From a checkpoint of a small mixture-of-experts model trained on Wikipedia.
Experts: 256 experts in each of 8 layers, 32 SwiGLU neurons an expert, a shared expert of 64 neurons.
Training: a variant of Adam for the experts, 7294 steps.
Below are experts of layer 7 (counted from 0) of a mixture-of-experts language model. Rows are named router (the router's row for the expert), gate (a neuron's input weights, with its number), up (a neuron's input weights, with its number), down (a neuron's output weights, with its number) and show model dimensions 0-191. Each number is 128 + 32 x the weight over its row's rms, rounded and kept within 0 to 255. Numbers have three digits each.
Before each expert's rows: a language model's description of what the expert responds to. This comes from a sample of Wikipedia text that the model never trained on.

# expert 43
It responds to: Slavic letters č and š inside names, such as Ton-č-i and Tja-š-a, plus verbs like played and served, and the word to.
router:132143167096123049095110165134100128182130127123161110140190131142130117144137151153181153174111152077105104124125088158153095106126112101154118152019195126103193183138133094091103125082163134099157138148144138134100139168099159111141063102177170096111152059137125100126158118166128092196072140196165145088080090170116141118168108128167178119153150134125110124106090143170131075093153124152146106121159165116132134123111100109145126128075151131164099111182131132125131142074146129117172189192110131132112064073103136184090141121109105130162177169138080154120132178123124064186
gate0:144119170129122087124109100104160090087154167108142141202104082157094153066124143110148155136046127125109138164106097111191162139141134098158126133165123154148126153154170158140104161080114093144153112142141126093117099096189135122158148116127194117149070131113114155138102108151079232135094107137087183189163107144133140101085144216070148105158131192137150152098116126127113122137118140154137155127164146136099127080173185137203096080141096150147111085125171111049131169122160118158103145093153115120092138163182168142110144124163167140099155136091144145033071102101110153138
up0:146086116153097075097115129136140068136141163138114133135101081137103092091145134130169125155075111098170106139147153101113127120168134111121098163103101108163151149125141121142129151099036102144096134159107122158110102126135188077231079124171173076151166102078153137106154137212130133100097073207100160178173120148136167104066125122123113124161115178083088115122071127131080158103109147118153096102164142103076188167143194084136084131120133120083209116140100120119058109124148124121078143105162136144136152138139133143179125086086150072143122184114138157147190113163137140128
down0:176158145122098167132102092152140093139107158102096114111122135124111149170108138159140095105126150136136090115073157104139139074047083100162161133160177126106151165076105114108151199099144119131118180125169124161075097099099116149162141170075132137129091125176147122070143117132101101157111095136117081130122122218145142184162198191116082102122146086103118120132081143146142144135142157090128077161102183123168072148143146079155185176090116171117153100177136077125163208119135092140118100072101133083111176156179183119101109135187100142099135078128082095180162111152148125106
gate1:134145178114116064097119132155172082118092110138195113143126090172109112168072217174127119113124094119068139121081110183125062064040147154176054097107095162115156095120116096103104170140179179129125148134138107195160089168125183126101092134143092189136114133145127171172137131144164117121172134151066142028139125067116113126153089134152160081118183178091164120092140138118045130145142142176139164150186096154107127084092117087106139109132107090124118164132145134153123126184098142139132151143132131143132100129119108152154148168127130152120153141137139158141141131145072127140
up1:172149080106102104123154075152085105123083128163145139119092149108101141151098177112098125138079105145117123134123070084074129113106171081120141182148081142147128140152113123144120104158195185106067157138136079171118148136102195089110063141129141148124048169076068118114069158163130144129115083126139178124086173137120111167123105098112144081123124160136108128133144142060113134193155105102088117132140099142177094104134105173087122097086095108102125166125115182159110099189138087153146184140184093126067126169207124133082172161154158104103112138158189150098127162170090099129
down1:052077132136138133137110086159163145029111105131078175091097193155102160113139143097144197121184162140115136101114149104136112116106218095123105139138104124129082195164128142085039170136123158081087155163115121114157109112134114097126124149101130177132162111172114140107116071137173113141103105191146109205102131150117192073160158157169136115152069115173140105123126135166128087168112168088162076140120193133118148176188154115117150091163162147169153139135135094087176191114096163118126193138131161135119125149140127119096106118188147127097126106145109115143094142146132146119
gate2:137159066140155135152140103103132121133185109141104173117114162230091146120139177098131142122122122154132137126119160165137093146130181088119115091064091112082140131147116144115143095111087141145158158116135173150104176167131105121136133146173142167138127119140114110115103138118120168148096067154109043142070148156087077136147089164122099181161114072180076159065069107111107118141094114137090116129071134148208090154165103106124108149133142124106127087155170085089187144160146133115098111127063212127058129132109143137149132159156122148134122082208165117111068131118186106195
up2:118113123151110161131065118119138136148094106078128138122103102122123128149138147144150122144044054160125122164134155135160143177152153131130035088137173142126112140117115130075168080088107114135063162114123123142109169129102124124168106112176118126157136136168069089147143088136158164132131090065166066166116155127128068110131109077195099144184099121097146106151145135102174063112138121154161143123179166206185138130125155201150107172206162135197165108064140163119120098101158142115128136170141087111181124164154070190104161126124128143141114125141143143188117110150136160185
down2:143138047112124104117097148122152101149113112098044129120157150124112123123142124199092117163137126119093090115112133179144151124133189118135203161105091141120078109091077198124063110086079157115114127126084107123104132112102102095173110098163111143133096119190070123101153100116168147106124127127137116100118151130122081078111109204126132122143138191088125130185134060142138121110175137114108164157066119082136076102098140162172111119172164165106159117161149163170155106139156084153065050143137162152126125154159093105195109136123083220183159159139136110111101097122123152085
gate3:129147121124170074124130073081084109103146116146167180127160153141143129134110108128112165052073157112190170112142123105085086101170139163173118143137080148108105054147114130093092080132119194146111169116133129164093122146100156149119148183136064120108115057133075068134086123109153159160162076177161087167166119106123122114122133166090146059125087153095092205100145151085060138182085099119149156094085156119121122131138052133096142110091115077083125099149173170083149159121149116100071102153140114109109106145177119114124173102121142092108134125095150059111142137145142110100
up3:146181137093149111100136115074082134140153122200186160138134146179106119146193154118114173096150142126126169109111111160165093101174127100156153109088112138152138160162147182127067148189163155100139088116151107147100141166077150139091134180149069135081047146155113136131132181150152112122155151121137133108141149154113102135129105123189096102154106113168168120099126140119135118173216167131184121133171126161155093112146132069147153106151110151142129047085126123156169066086171159098172198127114167131108109165149185195178131162169147134110139113094167098143074147167123106191
down3:196118128082126132135116121130120126192089090155120135185166105117095160112114130176127177137109112118129122126159119212081020102164160127140127188068163137087136085088134181082153174164122079102077095103129074132104102114149137099176109086100182107156133131122114148180114145061140126169140142131160116116176101166100135069116122196113112148114145127143122121130152173148171159167142079148094112146111158181103140093110110099139123180090110167185125169152135141136127123127145136140191184147116129160160095043148099133090111132165155142100096142154036128159084154117108130128
gate4:162075088113067129078132093136144147090133167125108156144115154107151166155130145098102108118111144130148110084142120104119169090084159203115142130133104079110115086129158123093114093184140158152118107103075129153122158142105095181114140171125135096116164082184141118134134124112092181132116191134091179119157152146150115065126157095107142121115111107114119119144131159125141141162117055183178182119062133127109107120176149094123107147124119170140126114138115103099130206128073132127117153093121113095028170083126157106106106144092120060014181101077102121090143060183162091094
up4:130113134120105183138102131143058200143094147140155131101124148136170117118136171063099163093102163205152108100075107147102113074093137145124133128098098134141147128164137104112106162117078137195147138094132162188106167123158170123142186115117105091152120159134189110140206074064119131105131119132139091108173073130129119127121150146134080173142106209175095152095073159182111146105179157120131145173074086137125097134112156079110090124123117145140101105092147129142200117147125149145147131160104105081134091148043124120101192111123112126098118093102074077059116157108121099066
down4:140182159113153104125145095136138156092150131096111144157151191122168118140066112155109141145125117129140131165102149069126159142155097115079154178089150181170110133103129077152089172087092079140180069066106091146139101138131190121150104174100096148177167155073118126153104107127093113133159149122178175129082105159140132132148219111081150127184126112128162104135199044097149160153148119089144183154130113125124172128125144144112148111127133169123183147084118119169172119158160158156134143158136069174106153206155144136125154100109072131130080116070058096053111134145119123121
gate5:160108137106148108158140097108175173124124062099074130149120190159131062157114138084104112191097123107108134173150097121118090095104135102207150149135142069119100141084032145128062180098112118136171115132123130145111115110136157139188134147090116117126136119118114169098088087125133163108115138088098124125162121130162089140128155090111135087140094140140149127081142141086137154128140090214147181141048142123088119116159121153191184123170160159147178109087202205170141118119133127099114072200136123144064171100139095137078142139105127143100149096103163068112082142141129146152
up5:113167103073148148157125152166103123123069081175177131199078121107060170117179119160133106064139073150093140211051121139145090127128116112119095102166185091124114140101074166116142109106149111181144147107143116105129183157174143062164160118163125184186155160137056144098139116175103151171081157132154117107143148138163152122099112149117087132125111164129074136141115204078159136131138173119114099142122101156164110122148084140169141123176155113128141108163131130108124107082155130151165111138078174139122143114158120138096124142189162122109141117078117087094110208139127145046
down5:093099107096138102128102182132105107166174142143135110138146091152159115097119118062098112172115120089125119085120074114108119132172115117166102122119098043080111090127098138176108121120142143135123106130132146149111126077133080158178041154131102195085163145121079179136127145185140134163117069162132077140150147093113100155174076181188074140105129121121100124097155104163121138189136115085134123138108093172111124136095120097092155125104152114135200033114132073167100144164099112119051148124079193149112120171076071129114200148145123155129152159173144143132130145156162130181
gate6:157131122125091102046164136055105093153116121160176124181132172161154160127154110152106155059138150098172128062163154104142171152110116155114184089132134046137119122085113175142158115130097169083144096138173178053108115130137141136091109065104124142141177122069132152138148111086150121051107138114101125098125145154079104066033124161140160085113127151097136143125140114145072167141103138169177129125076086088082169092108146112120146134078127105098118110126126172130114114183180151098126096079149109174107120137104123138097122187138164161190090119117124145084129121128091180112
up6:093155088160146140111117126110129117148119189117165088133176091168075141148134100088098154083117090164129148161109139110154138092079165092148107140159141087189105130182074174114066151129092090116094101146108192168169159115152156189127107177123172143167145097059156141151100175081102159079123092107153114133165089192123150109096130110073160127097154150166172136092121148114112180127146145080113146151190074154108124164181130112148068165166132060096093105176131147115119124170114106119037123097140108177117183100105128169102091116103178110096137168125124108133163117120144140177
down6:147157132152114095109156094143103085080037137127149130119183105129084134133109174130170171137120164176196089143124079118053118155125145159197149096085099198102182121123122178081143164155166066144179103125170078067121176146158148120094110120086112064099076142165176095143118128078170136096120154129129110081172120154091115153155144165105138104074105114151129128098142122085124151092118129142186128107162138122119133093083129105157147105154162114129148114133114114090149075066109133185096154103170178164085151141139084187126133117124145121090095099137072084152088096142123180114

# expert 54
It responds to: Release verbs and copulas in music and media articles, as in was released in 2006, is, are, plus semicolons in table headers.
router:136158110089141086066109114159124122120135177147088098133160091147172115164129125219145167163148187106118085136105117143169106160102102098102114134110170113165136121142122131212151077135160139146127110109120105114112129139078152110133080124115112130062121161126106111081141136141144099116101047179224138086113089186145137133113110096140190174111189179194138106179137132079123104127165144113098103120117108153191147156138139151150140105085126165136110174137023134159125122138119123152110161147067159165136077044103110102147147117105147122156141120090121134170131089152066097083
gate0:142135155190063107209129110120115087123139184135173140173110066109086144143185184162111123179119170107118130184138086126165157146146156139127143135193153204142128153147173130133125129088146137120141096177147086104111140129146104107164106152172142122145082139155137130147144160148122168120098133122074140128172140115111115114073097212126176114095125094129141163120167157163103114140145079111117175076140084122133135132160167180171089132125113129146057104166178130064098110131110163077125098163146074144135131164145170124122100160201198156115166126111208130086063117095144152163
up0:157099134117116110146076140159132100171114142214112081137136097066132151110155201140156126171112157109121079163143110115115098113110116113146080180093121172149142094126171102139124145139063150147082153135154135153156074149021164099188121119128134109152146126109100097103159123165119118112129064211104113149199111131081164129140117088098169137108116168109130103158117110139048120120136152149157136154123138123092169181125155150139102159089089134156125166137118115139084089192107146120096184153109201161161108123139159102160117115063113060116137126100085201157152078179149124100
down0:209090122176149169105092107160116106128162132125180110211116171107140127143116140166161100098198121142158111120095128128158057105093086142090137139106126116096152182079158101116172189092124171134162141136165074165078112099098100142093143160085146164080109136108126113137087091098123118119151146132113089157120108169178085175115201171118100116150111082149198100115116105122185180167126132073072101117102115152144135142185136124141181118083123183118113176148128111088080217096094103134090131091116134109129137147154146133084109133151154125109112121175073172151131112090158179105
gate1:143091175083107090140122110158156097098099146137202075158100071212088121153088140132165088145118091131111163103108058156095071061074169165131092131140098132130140083150156112135116207139168201157075115152113166113120101165110161127120087149114090207094175166156116089174191147201166139079149141160110151081106116110153105068143095145160147110103141185137119101113142178098063153110106143136140099179133136134072138121151132107110121099133110147161101078102144137112092105186098153130117154070147121091128087125148136125112121175106164076127105163133103113121121153124126131137
up1:132125105147134089122142141118063117086070122144116150062142094092102171143169219095087153148066166150112079158125109075111107108089155090163108199152132139155137141137109121120118041124124141164104174100085082192100128093137144139098112114148142095152013146120086151054129122088123062182100117149096180136098174133083109116106128112138100114140103111110136197149128152141105117183163155138105164092114123119131140148097094145112078136150100133101093203159130128129140075122168110192155131168140127105128172151195129165155140143116138166110112121140192167109113135123110099134
down1:135086144123092173160157171114150134040162074099068175125139203133112159088096112165180191173174128157171190048114110112125134130109214137113099134106084094180105117135123122096075162203113097032085150103117094129074098087169125127109146085143106075137133093135113157138096122164164132131116140131124133131111131173131121101138117123139062139160082131161139121083139100120158141154158127081132134099124158106101124190200091098140118093167111147149147166070108131136134167110178149113115114159128127119120125113157090101115124136130169121174105140144085135169076131116185082152
gate2:127133074152139147126107125108081157118208123172120096149147167177145173123099133097178113148138095168148086100168137191102123103123148084116145134116120084112124083115139113140096123170122115166185180201195189132104127104109128166100101129138134135093077163101107169192083148168143126144091081117139066127119126164102134144089147139098112182185150144175148163099148106202128062119149085138093130158084139141123062148127165081102172194130121128165110119151187117159115113140102180099090129176065146141041152149083107122105115142163122150113118063177155135139142138140144125169
up2:123149157096149126139096138132172121153129128114129140098176095097139131126101139156103150123075104129105156140086179167080113190118118144087091135157154184108105134149099146137144124106084149186063177120160094171131141116090165105129126100161127135130134166136095090119179105123142123082102102126185138175139191092128130081124137118205110106170098129137102084162068123082160194116091159189197106139162148193147180090135155156081075136142109138171134143066115164078100100115188085175191127122172063096195103111166107171149155105101095131161100132127114127171126122073115142177
down2:143117090131104112164098137160165115121117156108106100130155103108112122122129128160109147165100149184143079077131205160133139157083174119112183105137112130121109126165101207117082113138151141151119123108137161141113174091160115127169131090121103150099137092178147180117184124124074134137119150129083162124108139120114168047103110174086079156153143137141137132255130153127073126180129079101159160124128099162131140092085095176164113112193191148122126140176152160141105129159196093141128054137133134158130155139139115111176189144104174119116067191099153082111142075135140132143
gate3:124086105073125113172149090146065102105125111163189120140104163156147151148136116141171157103101188139197154126124181117069091083160146120155110101155132130096063046066103100136113114138064123197115173135106086142139091142117144166098139131126062120093125083148105128178117134170136156150136108182139084172138137094120105076104131164120131088148104128075136187072127120102029120132125119134108179086093150065106141115159094130123135117118116082118126117131162158100148139116130108091094108130138124056104114134193102107104116164072151112130099161139179110114171073178123098062
up3:075169167127173096106149097095127159102134090147217139129159104177105102127165135129116136121098129115085110159149101157182115106117144104163141127083110149140143130138129143102123177184162137102095094130132118122083102110153128151089146165062126069120121188080111114124150177120140102106160160070111148108107131165140146169167128112136070059159123119116164118087158145156154163126162140143178104122165165201179102202157112102156166063162162096124168130117097089124159078085113141102203117098123182149118124108095174157176114203171136182119144139129128110121113187208075119153
down3:167130123138160127085137047115143105145079130151083109174158164152072138124124014166178128149100138139099105115114073159131120100119165106181106152094156158099128146121115180103160144114137088148091095152214099106124145128156134082125077149081155121109046124063151104131149174127134181136203163129148157142104111139104128155114148200062098105111115140145137133149112159121157111180136097158118067124140151170105129131083087110147101130086073182115133124153159135095170126118142091105172174135205169150153120066133112119095167126144158125109094108118115102146106169074100166088
gate4:150082102134090079082111072150173169090150182132113123150088162133182107160071096081072118115128138159118109073166129107094175145164151197156088143181123071118144122146082113126142123212138124151123178143125120143125143140116110157094189149111111053163121116188141121096115112142122177166153184079099158128124171127120128135088176133100148124115163128063154153136144137144193132114164132157161183139104127133168087148169164088176100104119087122112126081099101144065105159140101132097119172043130147034141152109088130099115125170126144066114137114082131098100149107154149144115
up4:149142100104145155164097158156153163169119117161123114058098108131138104138150201090101184099118108163116125075131026197077138112108127124121087106154119150151137112161110116141078112122063175138146124083143150159108124075129157108184183128109068094189081118105211169140175088089119135082131087110160123079177108121084181121101126123119139152140151209152114130158083162154070172128146081135151134156090141144135110114080204094132119149113081161140089114109127121151149142147114146169137173151126095117128090104109115112118194102084118130112185070112089110100110145117113093112
down4:161162129089138105132112115162153164134123131096148129066141113157187114073069134102155137079155147128131140175154114121128080184171092122096152093087154178120109076114109121147072148054142121068134106072126096127052102168153136180147091187134142111140126150094131167158123135147142102153123128093150146132127094148134141166096175125146110123114125171066142081152098115173132125139102077057136170137130148083178134150132139067088085124111155120186167168127140128207161130085140182116136110126126079130153137205061156160166139129114084085158108078138093062063112140150127104167
gate5:148113125171128143126122126116196143164093067095127156147134159106151181162117125035154118173050088094108147119151101122138081102114157106147166116126145100113081128024078142125090171104136144110164080138158177132107094095094106148194140140090126163163117109101144205109070137141165135075131168110133130137099099144092138135140092093117152115140129140175121095144172102117177124170120100133158187109120195092142119101134120152144150158150163159157207157076188174155111133132141171072161127149176119158098163147088152111079187144127175108104140088092145102116087079161134120135
up5:137184111139157151124127163134105072136127120156123067152139143121071160108187127199136131070152113123128139162093111129147136048113133100177075098155184110134113155131114195116152090184157137116147151136126073063117169084137174094169176121147079146205180143144111159132142078161078165185118123142153118118164127099142165106079110132180131156096104141137077135090152182074111117118136103098150078141080061134148129139144081145168138124135121122135111106165132125184168164085188124138090109158100184119126148099177108141117084133127202142174111123108127162090110204110109123090
down5:097142158119143093148114189176100126153115107204110142110140127124205138127117109048105150090122118121172120070136121152106122138150137086094095170024106099139184103101110089159165103119127104122157111097163141141099143066161128113210125133160077135110162153146113159140101145162121067154084103176112099154193123114121182167203146122166076157087130163175121095111129131134112123176078133125139106141103103140151121176100155095103103131134161103164123065146110074136100166112086088157100176104120150154138129143082125128098165082114174159125139100112094199104132192152145127188
gate6:154130125126052152149158110141123108112140077127163179159130199158076131085100106119125118088126115094142140095190164069143147130114154184128205146155104106116121138073107159127160137080113155127100129093084186073073102125183087158099115065103107105141141115119115130158115155090127182051093102098135086109103188122087121091055118160059130071110121139094156147118133105125095154136094128156155095119100156128076159073127153122171160160101102075119107093154119183075183159178158154149119094079135104142130117138124130105137137168107191111167075168139171114133128135104096177142
up6:127124095114178126135174099108172136159132187126101111133168115133078066111131126089081172129071122157098158150119095064118085076077125121179135155168102133144085099120070068116069135134150097152083111162152136159156099062137119140109111145179159141121146101086169096129159136119140133149134140116086104164161104190173143124142142119076138134112113121108156160129090195135116175098064099087117088099179120100080116141209129134049123229152068057086139120131151109127122106143090152131106134098144135157150108134094096157076119076112168172074123106140109112121123120105163123167
down6:139128142129138093093156140123092103108066087121122177122134123134098119120058171073114157109087172150130152128126064129106121180117180186151113137089082188108115121086129170116125174166110080152156111136146042114154097155118118125157123110092147103118133137174148126145055127082077083111110082144192161090171138134124096130158075253090118157112114111192108143117172111129173107102121167121120154174096110068142140128102102132133128078147148121118134105182107117127119187083131176124137208077186156125090133141105079128133158137172142141129096126159132102106083104126182140099

# expert 52
It responds to: The prepositions to, for, of and among after a verb or noun, currency signs $ and £, and prefixes like super-, di-, socio-.
router:143157128140175105060117167169119105172114095143110142067089089129108153140146115169131128160135148120132055143116138139138079114139104113186154175103151186177143107165121107136114145124136128151238114106130143129146094155115170119046103170172116114094118136094161132083122124130086095138065110150149147069133130100163162151071155105159069122155192161179083109103143098120130168113155142129123131121124144163112149097103104103125155108074228111138115065144131068161157128071131152177120194174149199143091109087121161080129066129111130143132154123079132153152137159111158093102
gate0:152141183151081100176177125135090131092118186134173115137102118136126158120160123138155093162131161120094118164154077122152197147130126186180122136151186141151103134156136158128146148056147067092141127174165132090118112158185132111148119098130181122144110142142116189136108123129104132091082173129084131145198130170125171090095146198053161118125136182153138121107149126156117109177129122103169154097124137170146118113107151196159109077167081150124075084130138123043124132135108145134125102185141117108111153146206172154072121166179155162107162142100158163072061128074117152110
up0:132102159163099047088146149125110119129095184143107120087089134099070120104158165087195048183083114104112114138151124139079111103137125100084124177091112169108080098164180181109138148085059139127100158124139130141153095128118169090176077098107092125176134141047126102127122145173161103101101085158084169162175127155094212092132160130124124131108125152104133143137129172151105137179099097135148088114100140130092172182106113148159102133163103086140179115109099148143075084156090122141099143189163135099156118107177160176122147144085162081174121160106138162133171135175166129101
down0:186103159114108136111155156136053064141142174084148131097156179101122089105121134201147103103133126111116142092109125123161108105082043108166104100152166130127155077080104103125143144138088096165181131171121118169150133099103135133076127187106121116161100097201139140078124069181126131143079082122127123137201109138209097161124177122141129107182152161127125082102128109073135173148193176116107156144109135184117135097139119131179155151123087167104132146126100138067065186108144132120062144049105121101113134146127105129116137150160151109116069131117119137185098119080164129098
gate1:188084145110124102124165131156145093130024094137147111124080076152074150178072165138151142113104139150126133126073148136111073111067167139138063185136121150138181115129118108100106159117185171138114108151171130165163112144113173114122140163162106219128105147143130173159180132137148129100199157182076149096106159125102113119136105155106125080130107147185124126187224155166061191115185110177092144103145117142103154135158116085130093115090087114151104128166111138155122125166049170138126137119159152161106125123170140116118128172115115114136146141123129141085118128128097144205
up1:155129109126081066112114143133126133092109128115160140091092127129109156140065134089070097183098158151061087148124095125071121108110187098091158173177091140182141153100131131126162124184158227131092148110131090176095167101086134137100094141131153108128087160110113111070157108161145077096115084139128150166100143144117084179127121116163126123132150120126081157154130191064136088154154111095149109141085102199181125192112087137095087148154137113124064144134149154158106056151141124187160168143166138122081145140170133071119098154111133080100128163156158176081116160153133072134
down1:085061187140189141176148131132175101062164009138104163146132149144111140135072151091185112175194136137135113120121142103121108081110198170121093127145132107143100160158162113110105112134078172115078197111127135124150119127122095085119121098096147108139135063112116119136139118119114161105099081140104097196120171163113106093132149121153150153135122082174105122078101160116155147123142106084113093156121160120105119185137149092127083098146078159143121138129140107106145164163120222121084157117093170081142141163124125127051141124142113145107136173135059111164081117153146162207
gate2:101211054170125131115177121099147118135178152162092151101101142193109154134139219062121151133101073121062137115161123161129133128095172172113132176107103127148137079111139124136109116098137166107176129081150107110104186139117167153134179161156138121154090132094136171119112101140143125128129077150142105155080153144102085144126100172109129150170123075136140160117121060133094110160131179181112115123100115178143152136160160159115130178115126112089143114169206142125176142127131168124137093163073183189045108101093089110127134181187132149111145142172157174136122133156116109210
up2:135116136111109143155149127082147148116075083078142146142142121122110148102121079171168118117099102133170106145116107164140088143112138085114119117133131179146067105130096161080104100108128139167060133139143096168142159130087085101133107099144135082154121167189019092128176097085093126175152160072177129097186152101088072099084209118120107136180102109102138096146113144117136132101102111163122171127179113130123110102126160158144137103191157140124201139066139151143045106166168082152181108108175080089196108136113117159113141100093105144160087105129113098143109129066144186131
down2:146123079113103106150082143137170130101096149098076109105139087118061096152162155145145085136080133131099142124066163206118122130162146102113184120125134143103101087120154188093105147105100098076106183124074124169124194152175128119141152073120074120090101122165125174117182132066112123138090130172152118169104154100124147023111145137128126135161064158078100138198123111101082118147158086059132135093126079126122124088068113131128140113183193100141120106134136107138098131156153104148125060150069091117152104165118141086138100152168101162174073129150158124073150117117128095129
gate3:141085141139173089154183098146109132104105204130168115150150113121112150139096079116147154090108188088203139103141143126080089096125170143121149064150144123088076027088105118115113150149076155177112166120108111141128165129117163197128160119122092109121126060135121100133116166115129155152171089140135113171169155041120124104121137160113113074143054138094095160101056174103028167177123149107089182064119130130125134119168080143111173080125106092107180136112172149094144125124135147085059100118125136080122107165134132121112141134125143112115093131135110106123178115134115122108
up3:126203177105099079104070121068107176146169086110179148160140148183155119128214179150112146085128106147086154149150158148151088135151165102158145122145053137151120125146191205092142160153175137095144136145122118147083076100095111109147101172084135125104093160103062123163184126149138081077181151102167131087117101104149102134167127131135121112134137108085182147117224165126205137098121101147191126103144123133160138138151129100102166118155129121105108089085139160125104124094102153094188139097118158102134130100073114164155108140140150134156131160107195092142080122164138123169
down3:156135151133095099081146121098168092104048086122102137193103111133096081132132093136146120166106113120135121121132094198145095139131172118141142208158116164124109120131112188137182138144168078114102152140139155106060104119118060155175128174082095113163055156113106132104138097052183126113143147087158157142153126089134094095121122203118118110123160134156127136165135162073132173124153097094149081132174151188115142163108109026148148150113149190134160151150115159175134129136162119104182105153178126178160181072102143160114163115090138095105075141180124127124084118117107165135
gate4:187144053139047111096112056126155139104199205138119072135095157142093116179139121076074108125140121146119142064144154128120181145124144169147126063148094100088127119096151086136142156233074153149087162100073145193149146166124080151121180146151103092133176141211176118112165142163080171088155183116130136103107180101165116085122115130109165105119103154118128174140130148138128156122159101149165136160110155117104105096162118096135124096112111169125148120124132128071119162125094125098078130100090136048109148097145153083119147132119135083114140169121129138093094109146131127145
up4:152108119151145160142079153117104153164100116148090146070084136137177132103177167073128171127156132144124105122138069167114121089119145131109161132128150145142170162171082129076108145089042193149125159088139134150148082103112129146169173126100099108150126159110228122111191074157067156122079103093204141101146111169131119155076107097141123171169164183141101153086106182179151142064149144136144147172130115149140144153097165085086143152093141153154091102145166155156121164103134155181145155174138104107103106073088126085096205141139125128090104144137085059131102145155125109120
down4:145202185153145120120152119149111139132083114117158130135144083174176151112099172148086110132135096138134144112177122124132128188186106160127124114122129164123122074108097124164101159116104101127146114086131136160135123160143149151171094156094105158133175146096120189223164128138154105139154149105181123144136119115095151168126173161091123107167162160094106094169129103151139134115101122081115140145141138144167198153099128129127050099082178144183130145120121099183210135155139176126099103137140057202133080219142146125180187122130058127105111116141114097045115103150192084119
gate5:112130163125115121149086087109160157129136116081117163117137190136160131146116112065105135179101098105094150146159145092131080097136149089199177151117109126113098109090059182111095163130140148105197085098145139159119126081107092135170167107097092142143103090063188101146146142155176186109138136082151130104103095114134097139157139098120147040138121130140108160143158112066173150149103113194125146127076146067131096089095148152155145146173162104182182148101200190148156130177171141124171101163154132161087130085114127143111099114116134094076082126112156119101084098145103174195
up5:081142130102200090139116136140119114141124149162189088183083125118073149087128099200176128072110127141106116170097108106146097102120130086144095102130122153103128126170117133112134074148104113168116161064125074056084165122146119061137144126138107113134180198097078138133123166190094121195106151124214144155142093191166136131091143165141085120101106134090063139098126176125131101155118155125145123108169113133125066153114082146164088115126139169130139055152146125084094127096174100157059102113108148130129113102139103119137162124158131125122089132084146087045105157101103162073
down5:101129095114101103096108186176170165228114122188146135139102105154145138144145134065135116082106143154112150144114108163090081134165177156160067126127036089094064113131098124137137179136114131159127116087135191201128140066156115119185087109174107157108142116095087173132132152175119112152153117109155143133148141099082104117176101162162049170106156132202128110076142150183173104144130108107159112092101127155119143155132159092082117103081113091134169076152147102154092141145092117146111136097109141131113113185082105134079137118149173195077126114160124142090116110184129150139
gate6:120116133142102124123163081119099126098168096137215138153151162142108147073141117150146156090145134094097095113174116091182157143162121154077226156133139055136057083093136193116158172096119143117139129138108174072121059124162117139141103076102087129152107099109130095142126172077138150052102153137154119099153173149088109076046104164126118085095143131115143134149114088151069122127128106124132165081086103066056145075141172123118127175105074095084146119107115193087148160134131115110120078067092127158122148143124141114140143114094139125186078094123144122128114137106089129147
up6:108164072118156147111157140098128117141166165134124127134177094132136105124075117093080185101105104134120109141134110086103153054079126089172139169190129129177126122141094093126107136127160185080104087196123141152166140099120119140122122151150197116096174119092157118140155142167070152097130168151123103107185122176152141135116150117123129145117159136160177146113122149125077182070124083114120076103161094156109149145196123123081168150178119049072102111140186159167127162179134185131088159176127151086159156095142148137081089104124203138123151126120191087116105123116120055187
down6:163125126162107101089148122125154117066081152117156095169133089156109108159136142184091173117049144162122122150154037156119133166109153193165180087066091181121111159159126143108150140119159101156200120106144055065144167142065126126104103089135112097165141131164158156182081111098107097054160089112131147078165124144072127064142109179087129184102091148138157159115134148088137141116130153147137161116097128102072148097076147121113122151172205142131149154127125149096131156140112128143094121092168143110081098129162094129080122133168140125124142135108086065130117079152109177089